Below are experts of layer 5 (counted from 0) of a mixture-of-experts language model. Rows are named router (the router's row for the expert), up (a neuron's input weights, with its number), down (a neuron's output weights, with its number) and show model dimensions 160-239. Each number is 128 + 24 x the weight over its row's rms, rounded and kept within 0 to 255. Numbers have three digits each.
After each expert's rows: a language model's description of what the expert responds to. This comes from a sample of Wikipedia text that the model never trained on.

# expert 27
router:133154167103153147151088124173123098152128109169121138127126129105149155162116136087148122120098112149120162157120073143113177134132139084131120174113160162134114136128083079121136144130133116097146135158091116103147095117147108077123122158
up0:089109163087160127131127169131125143100128133165140160095130091128139140100126140102120134167105120136154178156089128128175133146125112129132111142100133150119126155098115097135123089109114115133133130152111119178143084108117112118106112140
down0:136158088140170126149150150138117146144133084103168082119162151116100119172142175161128090134116110120129155129116093121145156135106119115119102135101121130097136111124110122117108142157106123122156105127170157141133120117053138134139054124
up1:123116158117113120145127130119121119171167115140100127153094110147093155155119144118110142107117151132121101146123081148161152104112165126114114150147110139114163107135103099110111136087182110093205159159134118183151108140115122129121137114
down1:123101131142123072099148157121141105107113142102198127143149101115130160170162135120149151125099130121107158139115146132115112146095108149141139114164168081149156145089102145176114094075107119126120136126129094086128111105076099088155130108
up2:076114167111118160117128155134133123107111086124141136129108162104165179138096134112135134143106093137099102158134128148135180104115164098134093154096114136136100167097115118146143146133139102118123107130090111097130120129179141112118186139
down2:085138117130084143103179133126146119155174124135103108107159125165146129142118082087148065101138102166090141064120135134163173111123130141129091114150130151147140118111127122104112132124126110071161136087075138087098124151138137125139169134
up3:152140127084112100137126161135132124123095085131140130136104147128085168092139104117146166144153149114144148138125116157134154108141107138133127154106125085153137128150080181116099137118144143078143153128118134113091138146120125148146141128
down3:146106097151081095109081092109113147106121124131164129167122148096128138149143140142153103153127108135118096132141113159145120119149112159083103129107135101109126137112166101099130138118154095071141135143125116125161094118105143157118124121
up4:130156118151145152140113102160143125151126191156154149133160105116103135151120140155172134132138142140146126181162115126169108113128133126111109119119120101155088122114113152143135156093075122141134127136106135122115108123146089149131047166
down4:117092091091140093127122106095142106107170163097142152151137162164133119126120132122120141117142131122119167092116142083157108128125194122125106155166147118103101120072126146170109166130113148145148158112118140115143124133138092126128087144
up5:134133106170134106161133112139147117156113120213118087142122112145152128149085135125117103100093119136114110128114098136106149115113132110127113110140137122116124127113113125147152148140109117130140177146091152149125133117129157113100123177
down5:115131100138125167173142115108086144121124121177123108133125131091109119129121108152126183187143134100107092100140101143154127149154155132102131119136099111096107104135083114129151108128096138152119089179128141100154144128166098141154187126
Consonant word pieces inside names and words, such as p in "Indy-p-endent" and "out-p-ost" or k in "Eus-k-alduna"; also "and" and nationality adjectives.

# expert 0
router:142159140112112141137138075172133106131118127162112114123152146146145117101143129147116149104158085156100131117089131138174148102119111102143166167135108114140144083129118124158118098137095147137119109131107144143133115074147123159123109171
up0:096157163166123180128115137176119103145113112131125154134177121106121130134128179134134112088148140139086175146109116140121107148101151118099133119141111101175147100119166130159139155150068108159162111154148117128106122103154101154175117161
down0:110094135153136141112109126124112104135142149132097117184144102125138160099121113128149142147119128147145105185110104112137122110088122139151148120139116133144112059167168135111128107138075153160143134092141109130125123154123118156171130103
up1:153096158151121118137129117114139130098162137152144118126132096128136122095129128166132123120117146127118203148124138145110141143128132135140153145137084106131102139140178111138102138098084118125079118131138138178121109102126107125145097147
down1:149137076154121123169099171094143134106122110102151127122148096173101153163134129115152150118111119118128107085122150107141109126130163124098104163131150105103123131111137127135106126153091114106151123159140138139122144171166064148131123108
up2:122124106128116150135125067136139126135132127166091166111130112141131123104066173135099143121152110126162135103097145128130149095144113122104118140111110109106107119166141136150135144137107088126100133153116137147126179132134086136137094151
down2:137079166158144129117133130119095130110134130108141158137138144135106176184120116105162145098110110132078123119116129164138080129137104103127104120112119106160102136116097120076123098133144210110143151110135122102123156118129153139092137095
up3:147143128138135146126117081121133122177092088136126106147113135157135115121122145123132179097150131106120113104159121139131149154121127085167122129131165118153133128077135151077109125112140127138113089118107145194138107114141087181153126167
down3:107164138132046116139125133152139113108161132109125119060118120129144161156109112133146140110114110122131127124163088113129098098105113161107123107104159134134162149086109126143091141128130154169091126090137130132144093105127142090120133140
up4:132124161096122134131116136123083134081142109166146098110091113152109127087111134193129168087154119153123100110115102150161176137124099151112116134116134115156134102140127076189143118122140142173129097148145090147098134145121134165164129156
down4:149222092104124073168168149089076147103143131121126085144095114118133162107146096155127095094135122103121105168115141156070107138146118123124119101114115130140146113147091146098101139147080149132114135138171176148115146128123099115157122131
up5:104131145160131153143123115178126134136129134104143157142178123166119122173116143138138134127125123166066131182152132161100124101144098120129145113166097157127088115080112118172114109102104154111138095171157127184144125123130078184133147130
down5:132148137127131140075123130158151118113152110155142131104106128157143112147150093076180144146115120118184091115141123135156116125099128123117075100170086091141158095132148130146113131123132126145126106098114108128102127115115144088125120185
First pieces of proper names, mostly Indian or South Asian people, films and places in lists and tables, such as Bh, Sh, Raj, Mah, Sri.

# expert 44
router:153170119142096119182104117153138134112188086129132177147115157086116082093141130145142108112139093141119133165139083148145084127140089117163135145144132095105151132083114148120109078099119152098123077132128109121135110144137093104145142146
up0:138171140122128125160083134111109163095149146125139154131116094130124176130150110129091154125118142164113099123167126102085099123092108117159139136100098132143104121147127135176132135120102126076165130146119111105104110178145120100144120103
down0:097111153112114149101154126133100127131156129121165151150145127118089150121118127139120134095147144141125180141140119115127150114082131104151135141144148120131119103104129136114153139117110133136149129130169137099095100090116189126159107071
up1:111122152135151141144121147098104124128129122132114150168137098097120118081122154188096175101094121114165098136126126128141142139151155081112115158115144123120141105110106161156119163131076084144135104159127093120107113163115095139132134137
down1:114102135098125165119115126143117142141113177149167136145125171149150138140112122154114114133145136162159118120172104086118109132129131132164128151099109177164128110133118102152137165123179135138087134160131148190116105130180092119089155099
up2:116145118142149101150092122121119134168148119135136136125143113142151133133125134086126150114115121093134149157101105111160138122138137169150165154140088116162129116155138144122112163121138145156082107145125134085152114108117123164121116110
down2:142142115187097139133145143071093112120160124137108155104094115142158133108118109113090115125136138144128138100155135136139085123115163146106128147116083135110149084162141149157122141102119106147123107114145085194148151103096137088155137129
up3:149124142193145125130138084127126146121117153139137092143105083160106120114131136156104096092120109141116147138130116095124104151115121130154118122136132148090122114139119129112115101112121133094117158124144115169135150122150086115103128155
down3:067145151140132106101115098129138101104119143200139141115117104141120115121118100109160160139142078139123130177146100168122133133101129155128104102128125177138157111094161110095187146139125108138144132117124111156182112129136188126089178124
up4:117138157147136135135093166153133150138113124138163139134165120103117103124143167086144106110178133105127120133117119119101107141094104123116146148126108114080138106094126121118160141180108151103121131107147087144130110125158118153171147138
down4:143120081129135179127111110124140184112112137118109176150112103111104115119146107167127099152111113128124136154089156115113143166085091142119157121151131070102131148117107132106136123175117144137170139137128122148126094132122144135107111120
up5:130138138193141093174142126126106104147164117108160115127117169144121146146131069138149124145147138174149127134114157165150095121115138127095136110126141136112131134109135123133134112090102169101161105148146088110105120108133135149150167120
down5:148128128156081129108162108158102104178099121109103129109151161111118093109089148128132146109145127144149127165115102133185127136150090095103110138114094091136116107123145149120132126117157101135094099112191143127083136091102145099127106100
Inner and ending pieces of Latinate words and infobox field names, such as Repository, Competitors, cantatas, Phylum: Chordata, ISO, especially in taxonomy boxes.

# expert 28
router:135144159141125139169082122133139138144147124123115112147143151086117130136147129109142146094117142140149184148148120150105110122137118083159116144105156111126090116114099143100136128134105094112121118130143101113162104148171097115091133132
up0:139147135156161155129113099091089115187173124130144149117111119129137126129150133201123139101118133111128171189127143122140172120109140104111149140114149101102132139112084146146147124156143117156089150126136136081121111103142121108132097146
down0:154130124110163153108105111131137153149120103121130147138091130122111108070119123142127133143108111094129141117132127136174114122131130116094098117123126105133114131136138146149122108127129071155165130148107148087117138126107194121147167119
up1:132134119113116134152120146139096157127157138148138102130147159129107144141164113104145109128149202148155128157151118106117154124163143116129087168122140081123116132113115124095141159159108085134065151107139124130111138133142148105091154125
down1:158095125147142149151118128136118109117105123134155098145134123155130140105151090204118115158128158105136146159111119118138131146122137132127124107106134143082093119114107090143131111153097111154145169081118117134113110145128211136145143088
up2:125157160121145106140085123121117129108120122124121167089137123104158159147139133112189138086153139092117108145142138098134088143119113143107088128134142068163086124101095145136138140111153112124143108133163129144093133123175135137127108115
down2:115151107138119135116117138142105101180116173148154138125096136134105145162111107134144094154148097181088084137156140134145130141146103136151108173132152141149141127129139144100147166121110117121159110145119132124148151120094123134143120157
up3:137179150115152122126106085136127112129136138069150108145125105156092153123123147138128108094132169214144133137114139135139106095145102098109130129085111130176102129155107129113153121118132113129121123091121185147174107125142126123164196159
down3:116098106125137098147107165110164165102114093155105112112108134145119094147124126109150160158112102124154095119081163142111111179093157160131162095109121099129180096116161111115165118122164157112136148139143114124120154126119109120163128103
up4:122093161122161119114123128155141145128125111110082132106168106133150109144113153125098128117121139111136165084117160106122131114082141114129144139157146079137145157117107113084124154105120141118142101143110164131112118170129122142110172162
down4:114122139132133140103125129131117118114142133118155158138116137130127114149148173073119173079103124114112125092147141152136127128126151115116152117137123134137127113095136131187108127139122119148195112117138142099045126166101169150150131130
up5:154174089154070127110107126144090082107144109139100113138165145103132167110152107118158109140120185133152131173130101153137174145126142157169116115116130137129127140093119134128113111132156142115120155150147172142147109145103112086087134119
down5:156130130135117139143138126150106125121112146088116127164120153159098108142097151110133131118129108154122150128143148151138149113179087119120122133121108128106106153177116145123110149118139152107128177077143134114199097147119132124117114112
Nouns and adjectives after "the" naming periods, places or institutions, such as period, week, same, latter, United, 2010s, century.

# expert 56
router:152124115110140112142122104169122151111133109162115130144133145144132159153151116132139129106172108131109181135131165133156072132142139089164149136097098105135127069099116131136103125131102111118117099156123101149124128135158079119090182140
up0:160132124109133098123092148124094095118095161164144112109144148121123141124103139126161159129103097094115163171144138117122156125142106146112157156093132099152121119124121168136092154104133163132135125122116111125158097172115115111156172124
down0:124123168129136151108130101104062116125114128145170114140168148156114144127128116140156107127132153097128158137094099112120149105159128102120115151124114101152144156119169100147169099090113128140144175139158140118146096152091137105142184127
up1:119094118113182186104108116150112153039117092103131168145095115146119161113129143147159144122150093121159141107106157119158182088122137086102123147133140124113087107157123146056180118121134119108120114110119099120146149135119138083146156133
down1:172070150129126145103112123136161104101106104123140149135120125116160099137142148121123145167128145123124083161136153123135129090084145141137161154128122123072083167137156110174143098117111160132129115131133174148156148104124170181133130118
up2:103133155115146118103133217141111134125115138110142132147134119114110145126137145159091164113129129155126139136143109121130124096115117092141140163166124123152104130123095149130111199174142118178149131174151129086153127149110037101108123114
down2:132144148098104085138085133161141123123154144133125127128131130150104066133108161127110101121143162142096135106158118098076112122146110101125173157132098103106165113127113131088118156122187116145133121114162081178129122117125122135120125108
up3:096149132134122123136160150110162145143145090092124148118141121137118148145156122141128135127107131138117137117132152165124079097126165112134121185077133122115095149082083132175118121182106162091161135098130144194101114138166134157133156115
down3:161121123097130115114086160145142092149130145144092132114131173135131101121140142121123094145129143146127102143130124143108098148138118126123119118121161133126128143147108132182141116130131110117142123149124088095102119126127128138160119154
up4:137109166108117140133164127133098100114156158146127133110153114141140132141107089115102127157128159142139153113087156154146128159110162186161181135171129121127138117158099169097121105119118128123140137161133109171123091117112122160150134146
down4:136098115121173133154102152079182107154129151127163107121092121130172098092122117123149100133136140126109102136129126118093150111180135111135128123132143161106124114109105127133134104093093090119103157157159121123171138079103131097178121091
up5:158143151127105127134153130174140087116148144141121105099123109137128113109121144129141097102133154143122104137090157083129132137139165106170137129115109141106148158141115120151116107146120104131139076082151141123131115123135148118103142083
down5:174092155125126086088132154154143164151163174106103127123145143107114116163115139119116167127068136084149147124182121102115086129104094140106130126141118097076151143120137106119067125182146121169125139074099104156118094109085141139140127116
Vowel-led middle pieces of words and surnames after onsets like St, B, P, as in Steynsburg, Stosur, browsers, trousers, plus table pipes.

# expert 5
router:169128157092152130144108112186126090153129134127122130139100120139175144159200116130146121117103108159133169186136155142095096096128127068129161151142122131170112106090112124112135116157141125130132092137140117114164154122158127125074141126
up0:120130125106127132100170138116126131141133176095150165173122078147154101146145145172205158133105099131155141137129115096106120091137118109148160174132139134138123142117065109113118061161106164112172124095107132115131156140113150083097109182
down0:109112175125143135100148154112102145149129117130140129128108111100135098137142111111122069113106115150112124146119110149122159140117155142126117139167159152175112116128144170150107089129105133155159137118134126147142164117154195109155152115
up1:146111131110116138117136150152165114161125077142151114160123078130124173130132159127101088107161132137154130130116128159144103156142112104119118164100135127089125090144151099095163130097140145112142138143142116155139112136154158097103087141
down1:184115113151147136113097153113114112142127124120184181131130078140108113139093078132114151159153123123097124150119139128107096154156119080103159128105131119147098102140135131085122104110133149102103147081143147075102135155147149151101143149
up2:128160103118084122116174151111147101144114095164074158121107124158128096127089135150122125079115124177135113098128104085111160140095128121136140126118133148128127133103116141147132112164166122115122099135136129134144081139129131110139140162
down2:136112118104151146096119099109126095130161104098086136127137138158142151139139081156127141134136135114087111104141118120087102105099143148089138145109120128140107129122136120133139113187123095150122141149101157107124166103121157140078152103
up3:151117094127130189107127112169111157126101138149178165143090122139106084100120154134142153136130116137133103144162128130103123142094141102135096168125080139146102094180127145152168116135129168103123135150168139146131128098142074127065154094
down3:173129134135149133124133104127120179099120124103123112127156116137116140162107112069157094125160101158128146149131097101152119162092099118149125122135112120147159150155156129147136147141152159132085155087091115129156099110177131147129107143
up4:162084110153110137144107115197131149158133110110115148104116171093127129131149119155160095131139144127095109125147181118120120089098142094074121151132149137110135124145119154131149145099119150117144143119163139080124134124090124107137110157
down4:115118119133152133146118135157116141100134131142130126107104143113127095136116109129170102125123129118150142093148152109092162153130102123126142126131164114119112197132090168161117128155137126153125143128092152113094139134115092145129118089
up5:157187130136117144123150129103160115116097149081163166124096089155143091121152126137111150111157095178139120160124160174112129145112111088154186133133171137149122124123109093144126137154133124125104126187154130111122123114115131114151112110
down5:118137117119182102095078090078132175134081155091105162106140134131115152119112164126173084119176169141131101132087143128111128179118157158168085124100155163139136137166156082136124106129121150124093146185085117105099129103106100110107146119
Word pieces right after an initial capital letter in proper names and abbreviations, such as J-av-ier, N-J-DOT, H-UN, M-15.

# expert 59
router:178122137137132115126080109148121159107108106148125102126147108099111149159158139138158167132107126151125144148107149155144095164117084093156160153133101107144137105119114132096078117137093113129149064114134111121145099124140106127129176152
up0:123144080109135105160149105151124150102166093157106114099159126147086150127141135122172127139123135122125099181136198150150121129139134108125143132100170122118151090120153136148141129140133105148156160160116124176122149057117109124137131145
down0:120131121117092139116099104174119160142142162145173117129135115125099070105154175143105159132133100093166129149115118144139145127112103139119112109128118162128095143104164104123140165127107114094178155151142145118133153107135099093138106128
up1:156131124107129118108121148111097166118124123118141099106109134162140143151139136116129138123084166128159150135134125138127075169163089159126130143127090160166109125148082108155097065158147132152155132156133146128173104140156112084113112116
down1:150146141140110135113151140131133179135148156147098151112157091134139129145156106150138131087121094105148102187139108116122098107118086126133138098140169175136147149102134139141133124129137159125187092125133162148129127126060124186134133174
up2:102154111132110137135128138172140100103087159130052144114130122109143107129154124103104159128145108111142167142091123143181183146141150124133178143115091086131130110110147110144145138133109133113140092177148116126197133087119106101170121127
down2:108106138129118109104118171153169109132108114110130124161116106117121143104173140112154140146131106159096148116131126084144118130109085155109086120134110076127186093140130115137142172084133122139116116146135121102126136127110119135146124133
up3:106151147162121088153109173129145120116113132126144156129121110105123171133120140142154133104111105166094133153100140157123118141097109137163121102137125087100108111108121090106166109143107107120178059175133126166148127121137154080127154086
down3:132117167137109158126120096110119100123097110123146137107131152119068125130170136104114123121187147104131160127122104071163108124145142140108153096140155100104140079135086091114128115115132135127120173107130145120189142157154155109166149116
up4:141143136169135104134140103099156122119144121162164123105114157143204106129104104156157171122111119121094097109117161137169128157084139107140125136140085159113142132130154143118105139139117129144090099201118153135144133130124151114139147144
down4:136120162127152090088094173115124151101128141148134111135159140115137155106110113165151124141121084123116104129112099091136109111079150149118139121133144128138143110106105135122128132126099119140092158130168126119134129164093149095086113119
up5:123119090125137107152135115114119165127092102110098164124142167141165120132114173128165135170107125176134117156137145095113066137154140111125103156191123117085129118109121144095081148140095151107158114104121162119111138148125102106116140140
down5:152109122116132137091106148154115138113131155130077079121137123116114072138100125114093165157161136135157127138125134156135128047130101125084089115109113124140102134112176112139155124157111123101146107103141113096125121122102108113102154157
Pieces of Spanish, Portuguese and Italian names, often accented vowels, like Fl-á-vio, S-án-chez, plus first names like Joe, Steve.

# expert 10
router:136137148114143102141109090189112090151111128154128101157107157145164116157150127161159131099156115178139140174094155138121141089143124094115163154154105124146143090061100149137111128152130136132144080138118112151167155113154101125074107132
up0:128087129142147148147095107141128124106110162091136124117141163164128139140148133119111175123131104096113171157066163163145138151153157142126095127134115161127071084119085144138096130112125096116149129133141131143078109145117116142105130140
down0:145111115129137132142130117121150124145147108096099101141131145121144134099140149134103124165187098114142123164109147125118123122128147126112117123115125144129139157148144089159078140095097142191121153098122126124142112146146131119112132092
up1:107146167137143135131124123121102100142135121157149133139142118131156126109118147164196159094121135102203120096127162161133115137146137126155121134125122149102174085120115121124122156151119132138116107120102097135127165138162104140117132108
down1:159126166151153149164050165134161130142165112108109155158142143123108134107105129084130115114149159099123119113138122132155145145139121111140121117138123144143143124156170158104163099177116105103176128118176153129137169117154145137128094099
up2:120107091112132128106100136127127092095088091100114187103138109132132115144122118157128151154132176109155126167113099164134118088123112116151119131121109110158136104147137115110096096103055140146150137189129083124153141144191105107079117124
down2:188161064087106147110148135108135129082141115153141146136115116158076157151126105177126105134115092120110150114124130109117105130111129146137138137130125140131064146105126103113170078134112163102167120106124164112145178109147157117137113129
up3:146171128129078146107146123115122132127174138181124131137093166109151151107127122131151147129117126135103120144098164118160106105149149118168142150148134114073133170116126130144161115126144120080123131144141146138120119080162150141135152126
down3:172129172095159108101084095120126146129115091122091139110142178084155103125133122153162155129192139111109124098127170102124142112174149114141105109121129097140139121135138122148140180094111160066107137156115132109140148175169100175121131106
up4:166116154140136121153120103156159115107098117133118119064172115115115109183132108140123116093131128141154117118100131156109108138132135101158134102130113149119156073134142137118124146105132129107157074173169094126106144131154165191149133115
down4:108129090092136159140127120071116098111140143096088156125153153150128167133096131121081117100149053125108127116086110107108144123136114109147192149143153144099140151158111141154122129105136124106118136118126101136123160124097080170115108074
up5:113137144125167121144075124169132170132141118134141148123133130101136077171142162144110169151132096104137184131147121132112168104085156088095145154134116147154146110097062154175166138164133147153165094128121143135148094136164127173152123126
down5:077118099121120148040086139127111162144111113137164135134133125078140133163126168103197086154116121147154115092118153093120113136096081139122120136128103091167186122157118139127119099137116127131110170108143150124120131165139136108096123142
Word pieces right after a capital initial in names, especially South Asian ones, such as J-aw-aharlal, Y-eh, W-WE, J-ame-ela.

# expert 35
router:150123123169086117205080102158136140137147049108111156142122123120133106082158113121123074083122126155135122138115080153143124143122095128178153134105150142103143109125124140087129132135135122121151081123082133139146110124129095113133172175
up0:124110139114141100155152099140094167183137093119087112110106135149106157141141112094136101127155113122151125157108099172150095153076132143110134129115118096145142109121066111095128160106155149146146137096130154161110144116145119126116153162
down0:142100122108129131145122141104122111166081130132132092156177173118161143101152106058077182110074134136089149117151129146131127119146115076192167094127166132129148149083105154147187146126133085129098111084157136151133143132111122160119131112
up1:080084109106094137144113111135138090119154094112153169089107129157097176112150142145137110074134145133145168137098132161138114150119140124088139132116172168174164137117149106186104135115142117120152157118124083127136146164157160107130173096
down1:112082127118117113101123136096149118124115092117172170134122104140154134164129171190129126134113141102142124164145098107151159151131150083120150167114170123120099183124132187124114136135122151140131126160130123132157121150153116154073139150
up2:143099081125097091148084152093154130163116140105110146112099112143130102123116092138113147125128129097075130118140118163135135112153109116161160145113112194117119165145141138120111072109117089096176172206106153161139145119138104129108142096
down2:136135140073170110151107114125124127167131144154128088151094101125145127127103098148153085174154096091115166144144106101134135119135105094127142032140127149143119109123103079149122128171130135128108172120157160109107151116076141154128097112
up3:134135084117103125141135102138154166151153083053163151084092137119151149091131109147155137138124117107145151127081115097128140113119087104119141152142108108120151122070136155154143138150140150123148153116138137108139150143141129112115146143
down3:119108166143110121132095131171095164084128141133130148121194132145106120128164145136104142137117109139137117124147107153100123092134151116113113133158097120105171132101125132125163106043153135141107125122165118129120103111117125125136125148
up4:125142087142099139152157147188157136112133159170095111111159122138136113131157144112124115097172162127111136084118113114100134108124101094166128089133118101108176116116172125091101124153128118130117107132146071121074102149137137107101138132
down4:115106076102113104114123132155128117114099122132111099141142117105159142112115092182119124124141120103138102093118113088131123091115138142120094115117133114104144174142112104111158118119102144102180104138102100129135094128136091138122150148
up5:142122162160138141175140129128096129154105085153104140147100127145108155120098154162137075137144145120100111103122162154114162123120127139107115113102138161166139117097140114109110121162060127131126106122080110079119120186132074113146153119
down5:134147136108137173171112101117115117139148118137091155143113114125147106145099141124104140173081116105124110167140161157129142107083131131117097081145130095093102159120087105101151130120137135085144105138122113110148087098092144107131093132
Word-final suffixes, mostly plurals and derivational endings like -s, -es, -ations, -ments, -al, as in radars, planes, orientalist.

# expert 36
router:152169105127084128170109086141123107113124153146118123162127107138118090110135086163139086097131124163122120138138106108162120131104142115164149175086113121137128120095125159082136111140105132111130095128090117098142133151165137120083121162
up0:163145187073174089116096121117071161134105116115144071116155119113145127164133119115151152150125127118144130125112127126126116103091137130159145129158116117152154152121091120126103113121084131104152128147131140120185094121161111111165132123
down0:152080116150127138107145124108132150153115189147162126161107148119116151159110133101123151108141154111059101088160109145170084092157142130136120134125104116140121157107087120111098110143169133160112106099180105143141167154092163109153128153
up1:175127145121130142143143131149171117115128127135097111129108099160113109144108125149125119097116150130112133101159134136151141104126153076110135131101132131111118120095140118088145133150117130145166155118093106139124133150144132147175175174
down1:092140101151123097166120134151104116151101124135112109129096095116135138101100095100084096127152123156068152121134117145110128118143126129104122076180136116144140082123143114196125098122114134105129139081124110165162151107086129144105141148
up2:137141131104110119118124143098137164170133168101139135130108163172096179164141134117162146125142152131130137126154117147190140201172115149121126167166117131132121061145116163124165113160098118138123125094153124133132145120143125129092138142
down2:104159129125102133088161130103125150063140112149132113150140121132129117129113154121105141114138128098137123169126148118106115109105151160098156136138121130097119154147084159131170089131167141103143131143091125129161098135122142122120105169
up3:120168161093093134144159121082153130128096119138124141186130120172120110107123133157124134110120145120165177139133124167150147149135174142158094159109131118128107163119146123125092153144107127187127122108107143103118116115105113137095116152
down3:142137105165124110170127105130133093146152140111140149180152130150096074136113134106182110130121110117116100135135143135137101178163144135132121115102116169115175109086144112163161139066173117158136154144188143090158122132092150121128120150
up4:141129117150158164138126164163070135120114123119100143088129177096116112131141078142081083124103113101095115136137158120135171167124172157103096162113104099129131134139176141173112118093123144132097097125102156180147146099122142132108120137
down4:131110109150157144086135121130110151114145093076152110156146144143148148087106163116109155058131141132152115141093113146123096158141155113113126123124073111137126110158118171153147122122178147134111110101126128121112132143149103144142120098
up5:147174151124130159105159119133097160132114167125128112157132171117120114143134104150117102096124138140141130119119131161168113085124195092138096158146119119148116123150108121155110144138151132156117126128150084070089117112103162106125094172
down5:120124142121132114106080092112138091147110152147111141127158144084140133153112096090191105099117152178102106123122157135126106111147147150151111137143136128126129083125103126121148129146128154176128132177113112137134115157074147154120132099
Inflectional endings and second word pieces (-s, -ors, -es, he-ns) plus election and sports table headers such as Votes, hold, received, Apps.

# expert 8
router:171116127146095129145092098164076124127144120122160110177137117116117118115144128142159112111166076151121136125129123106146140147093105142137134179105129127118143082100109134072118122132077149118132116122082108114109112142122123084111125140
up0:135148158135109130151126166132097152123163132088135149176172131108099142123139136136130120149155124121143149111163083121144171128139154145090132141123118146167128136078137135157136105130118116160154122114088145136151122148101126112089152130
down0:142119131119149135099117072103144146137144118137090149115132146159081152115118110134118134112096088146117147081138126138090159164177157110130152136179157167125130108082127159119133117142134085107129116129158062116145121125153114129115142175
up1:165117093146130152142099154121130128115106122143104163130145138147123103090126123163139133168146111099146122131170117129148121187115133147161151125097104081145148100124136154133156092147093148114169125142110137122131131127126133134105105155
down1:113119100134087098111113171081141134088132134065112146089097139097133133139151092122089170145091174104119116145159175154125121108162088112092155127138116113119122126083172120091169111137155124071134126148108093112116160142136130136128124182
up2:141131100099126139158125138118149129118148082142107075152130121170110153132148156141125133120143132149121139147108131091142114126145142144137133102140100134095109124090068160152122109155130101102160097115108148154111144175106153067145103115
down2:154121144151157069147114159123123149152136141155115141131164134170121125095095147152137095142098126135140168106165089139121151136120141093145163099125146104108154138115139132142131125152125105122129155116133116126120148103177124158150152115
up3:153127111147090107143092146115109167110100128140086118087114121147109126137113100153125153159116122159135105119127122137109120129139105120171127145095109093095177140111108111113112145096180092086151147106138111163150103096107122083138181150
down3:106076072095119120172109106093164105122131105145142123142109107130108118128137120130126135120111129148062116175134127108119158147133102143113113055151119117133119128098142135117156144159135109123124135139116165105115094121121135125130128117
up4:170117154139101141127147118127110129170140134100132140124130116146140134129120124148151098103121126104158164081097118130166074124134099153168123139106148119134125111150130138148168172153087129133115119107117110161153119130161126152149126161
down4:143181076153136158077169165086139156116132151078133120146097136121143129129096112143129140168096120101147127124138140155118153112085113170127156142108139171156126171129137116129150186147120139135130108112119098124131127114153069149101132105
up5:132124106138138124150135170146082148110098093113139135113132112132099142103131154124094146115154138145143110120097097119126128145133134168182100122166139131118120116106109111101110089176119132146127137145117138112133145148110112094061142126
down5:149110146140129122098117132161101160153095102149116124153130093193125140130103088111122175086118149164104113113123133111139159124096135136109109117136162151165139160124084177174134114095149157152107143112137127149127135168112146131132125161
First pieces of split words that start with consonants, such as pl, comp, acc, sc, str, Br, Tr, in coupling, Boxscore, Trek.

# expert 25
router:135139130130132106134122133146084097101136109106124144129114125151134106144147130117113108113106101124145121144144080125146180172154140126125121191117133178151113129118112093138127160109102111099184108107120126158129076123119135094120122191
up0:154151134120100133153119084135125092097121094110154132126133132176089141136145135155145143160121141137178096142087111099156120164130121088116104134138113143124109097151119083159138188131190132150155125118126075103118111129122107089164108119
down0:133087093120150146133161105132135135100132111123137142115104135156159128104157123142136123116131146114096114095098178112122116145164094097152116129115107148122098128132065122143147133132080161163128155139136152116091136134105145097134116125
up1:104137105092128130148140165153134101107110138155112106128158133134132125095098090112088140092122126148145162147099144114127136152080139126146117148125147142109177137095163140142174169150104101107122123134133112166104144153110114099084072116
down1:116131114139123116076132141128138079132138144121164133160152123144120093132113139116150134130159100151137148082141117174193136136147125152113156129113173149086129135179107131130140136127110140128119112130193112117120150106106141115146093106
up2:145120142145105109123137106135106124089081084165120119169100100094143054150098156122115144128107155159139140129125127134097123145180097114107144143143135116188098144174131114099134135145133149135142158117117127113105126118146134073111145165
down2:161158145105152173154058168101149141163131130134128117092145089129093151127134173141176105136152167148154149146170064127132158120106131096132151140163129128143129097133139086114077128128178164149149138148156093154112157147158128149151145123
up3:152120077107123134129113147152141140161157121132134137129120116109150117134137144166119119079171139127132115164131132103134111103103161179100145159142104154100157102154157097154164149128133117110095133142108078126087135124108126189149124182
down3:135124127134134131096157144135165154143117118105142146176144166112146135164125084091127141145123186096135100120126132121138139135111191122125139159128152128102112171158132132150131126116095121094103100177102145141126174115129125105141175118
up4:118127111144096098139089136131095127141127137171159075125135152158138116137124132123124149167151133133090120150127103163136154198117110147112122166126141176099130107161124176176115158109116136074156133117135140124117139128107146111099188161
down4:094128115133123146117105167098091102141139152125158110143139159129137145146096161180078173158138119134095119155112156113129122129127141109103103141107122145129108121135088184154115112098145116071111094127153073128131100142106105124127126151
up5:092127134147128104144141109113103118126105104177165146137106118179136141112118139142162108139164116142107148122126127083097176135145112128141147119127127117183111116126132110176097109154069092116153135100138136147153130084071151120118138158
down5:151120068153081135128118126134125131165131159098114131143138146137129143122135136160115134167131113122122130116126148121152103157152111136143093098139103105151143093150125152141130153134154110137153153114074173125084056122158151126141135114
Word pieces with b or p inside place names, such as Es-b-jerg, Bris-b-ane, Wis-b-ech; also words like due, During, exp, prop.